{
  "n_layer": 11,
  "d_model": 224,
  "n_experts": 48,
  "experts_per_token": 2,
  "d_expert": 80,
  "d_shared_expert": 64,
  "activation": "bilinear",
  "moe_layers": [2, 3, 4, 5, 6, 7, 8, 9, 10],
  "router_score": "softmax",
  "normalize_top_k": false,
  "routed_scale": 8.44,
  "balance_loss": 0.0038,
  "balance_bias": false,
  "n_groups": 8,
  "groups_per_token": 3,
  "init_std_router": 0.034,
  "lr_router": 0.00027,
  "vocab_size": 8192,
  "norm": "rmsnorm",
  "norm_eps": 1e-06,
  "tie_embeddings": true,
  "optimizer": "soap_variant",
  "lr": 0.00344,
  "beta1": 0.95,
  "beta2": 0.99,
  "batch_tokens": [32768, 65536, 98304],
  "seq_len": 2048,
  "train_tokens": 276100000,
  "steps": 4417,
  "dataset": "wikipedia_en"
}
Below are experts of layer 5 (counted from 0) of a mixture-of-experts language model. Rows are named router (the router's row for the expert), gate (a neuron's input weights, with its number), up (a neuron's input weights, with its number), down (a neuron's output weights, with its number) and show model dimensions 0-223. Each number is 128 + 32 x the weight over its row's rms, rounded and kept within 0 to 255. Numbers have three digits each.
Before each expert's rows: "comes after" lists some tokens at least twice as common just before its tokens as in all text. This comes from a sample of Wikipedia text that the model never trained on. Tokens count by the router's weight.

# expert 46
comes after: "\n", " |", ".", "==", ")", " ="
router:125154156114136127190142127151109175132106097106103085181152112101137185121152106163145117128151111194130157105162168080118135156160128117097111113121150152115167151150109128146156142089095147111100131089076133065148124138106080154126143137073108142190194114101176083136151125150140111101160187148177069061117162153144104115101093132162109144169106144115155174237177199114109080098119150103146090076136137178158106146126112093058120161173200137133114062102108114114187137139168150134124097105098126101165159111097167159165162116186126161097129102141103066158140148160088118135104154078160084155088128159132156182122094139188131055177092110129162116127133152104131093154075
gate0:189110132134081145124166105160146171133073126143156135096071093108183163086147208146123125083100107140154101103117164092164153161115122098163093155165105145087088127141158097128169185164124187143086126141150178150113110087105122131103114146092123184092089142073102158138167141096141157168135132092106157195119070109177114149145092039122120136139081121163190120115194140124166152209202161126168099154155108157212137091104211131184131129106109101068098157114093098102112146129099149187106117161129105108150121154063141130108157129086132175146138137145075159098138173138135108120172174122158099167135128092116159148078144172122099167128110112124087110142124114122142114160107
up0:137114124111147188096147123180168157192156121141093107151154130089104169120142152106140089078127129056176134132096139175178154167129130079114122138118156123106147058108115116200203152139140194098149068117132108085157104141117153161131118138167064101088119077106172108174118151097169113134142095187167145106094152095185126099158156105115085168082085174135123122113089118121144149125136061183082041073149073111156189128114155133101148151157078198112196078096157176110136146129103169112106144130126134114126138126119113147125140099116110148132163119167123092098166150149108141128132114112089116154163144106102116139177124113196094139163038100181121150182133126086150125163148
down0:094148120151139147107139149141128105150206192088146135111124044122134159134132112101150144122127102140137156201095108160125154140114108152149084069075073152169197121125050111120091105136115110119120082162170054093147129131176107137110122167181193157176123142140195105146118182118146187091113151147118184090100186113200119108090148122188142101131068107139130114139117106084156125117095048104086111112133160169118165129202132111120172106140104120118130135135100168109163118152189138157112184102136130097116090111114137146118167116102130079121135162085163063086131109151178159117090162142145105136053151106173094141172138073107146078131101154097080167136149112122118121147172

# expert 27
comes after: " a", " the", "-", " and", " \"", " ="
router:083134158121142149123156136131110124096138064173153127137146115128151154157070118109167138191106108173171078147107081147153122104110121155205116160102098142176161129112135119127160159105095110137112052175152093116127114107125156136118183126182156104098090125032123120209142083116178134104157160129089142140169088133197171112132066090085114134147114165194116080162151136103146147070114130093125144068048115104116163134127139103186112129124129147169156161175102111124097162138127096091116148142109102122168113092134104109104119133138183077100140060087138095083106118115125181110144149116087109131121122139057119140168066141104134197132124088196099125128135151055129053103144
gate0:189105120126123127146134110129122133122078132100119167082138097160186108115113120163111137075104151134108051150169117186148139118095120150115131177129122101115087155120173094124057177149118168185109164138095131153169131120229125143079079152143169122175093186125123127144142144124136142102177137144132128137181158102066148171108139066124162114134106165159130151081088157127104074146158125157117129088183150125144083133160164118057131133107128089166091104094083108114121106123141114177112161070045121161125115128145113163113133134100070198132123084134146093167126086120121071089150103113079054173121123080073133140083087095075138136145112127103136106132107147121189204197144
up0:137139115110088117165118175155131146130211074155108101134123162045140100117111142168134165106097111126108142127098133120141157131125158151180097113089121109101145125134141052115086068136133146107117118108092096117111131146136172188148222122151119102137169124071139165126061132102155132154158116042092162164073082141111189042088143149101157128144060082128191119091145144133069147108209130109152112082105114160154120094088156146116142100158086114163131136163140114154106100089141167145153124114111138125094129079110143130140088179139116134153112155152143134098120135134082097116128164171155110097069073170083075064162146192148133115120065139144074176119145075144143095167113
down0:175133145162151120142176094133140140196183161090117099137117101124121129143160136111086160110136118095118105141123126068162157138151133098155106125148088144121095086122130102118080135078075111162114072076119129147130152124109105107100019131106146216111148149138144103139028099128062105146115139120160144080110047124159103099163121138086119190184121202101118116151132143120169073167121113161123145145086119112149153126136156125137159135117104137113105095154117071086130164153155134080115125061079142158122129092116130076102135123043129123086153065083078114148174076131170115151140076108134184148156124095116129120153172171154100173115091175163102112162072107178122121138191

# expert 32
comes after: " ", "–", " $", "/", " season", " ."
router:075055056193095161174099099156135086103184110087119071118115124197158113106128179155150125120171074089129142094182087164140089153129150144074075178161144151140176108126111126150093136149092193134170111132166137111184129139124121088093101162141059148117124158182111191061120115113144099182144121193142127125160088134117088173128088152106130116115152070108126117089104132129131102067151176149138124124146097099168141076151110094127136093143149129110112089085137084167097166158100104194093157116120112170088135120144103126121187112108164145116134088142136118107124092083106086125113091100140135102124109094144154105180123070153191146138162090159169099187167092080107083135153
gate0:182129131119131204130130116132169120144103115131132130173091124087180092136114111174135010072187155122140172113191078150125126138123120131107147142109096116110102173117082101105164110100144102173157144174159083146130145123129106100104173144168177145095122110148072141077196125137153122126139126130106150109106127075099124133155186128141122108158140125150094078136214134158090142140183124165138065148167165151149169104203110090102115154114125062087108166141182163165125109171096138141167130086064161101116109166144149146126132094095197108154184087134154103091074144123071109110089117135091143095126131112053111132137141124085166135045144123108089118147117177158158081123126
up0:119146168150151108130217141123154107062143119150148129159091176096159142123081170120134106110145132096159169070189121147130139115147167128133104169121118145152096123067126099126133128119102110137198090151182136170123118138062099065077171160150202141139116159138088135137158139168184099122088128118137139122156136061115100129152081120146129109166093078150111136082118166168157125177138130108095118121100094097177131165151151079113110152114113135065083162146148196155139087163130079127180168179120128113088096136151089148194082099142168080114109120110166129110121128132080172130079101143133155112127099141085107112130168114056136135044115146122104138147123198122058062111206
down0:105119125139118109102138194196141064134144146124151133152183157149131193167086141125104125154125142127208157102144124106111151111142125135133150200068107162157151181103105143084133122160157162078232163103099083083158140072100102098118121135130142129153116131091110166063154143118134112090132142116171096092107068127151093150197096169146155107144150138132145139148101173136135149090064082100098121139198188104075117075120144089110082131146134129056064134107125207125055151132143089126192124140139125097125078115146114135115170134156092122116115102150170109107204155163125085160126113144170115098165160100136141172148095106156077123139188058153098123127130115127152124121122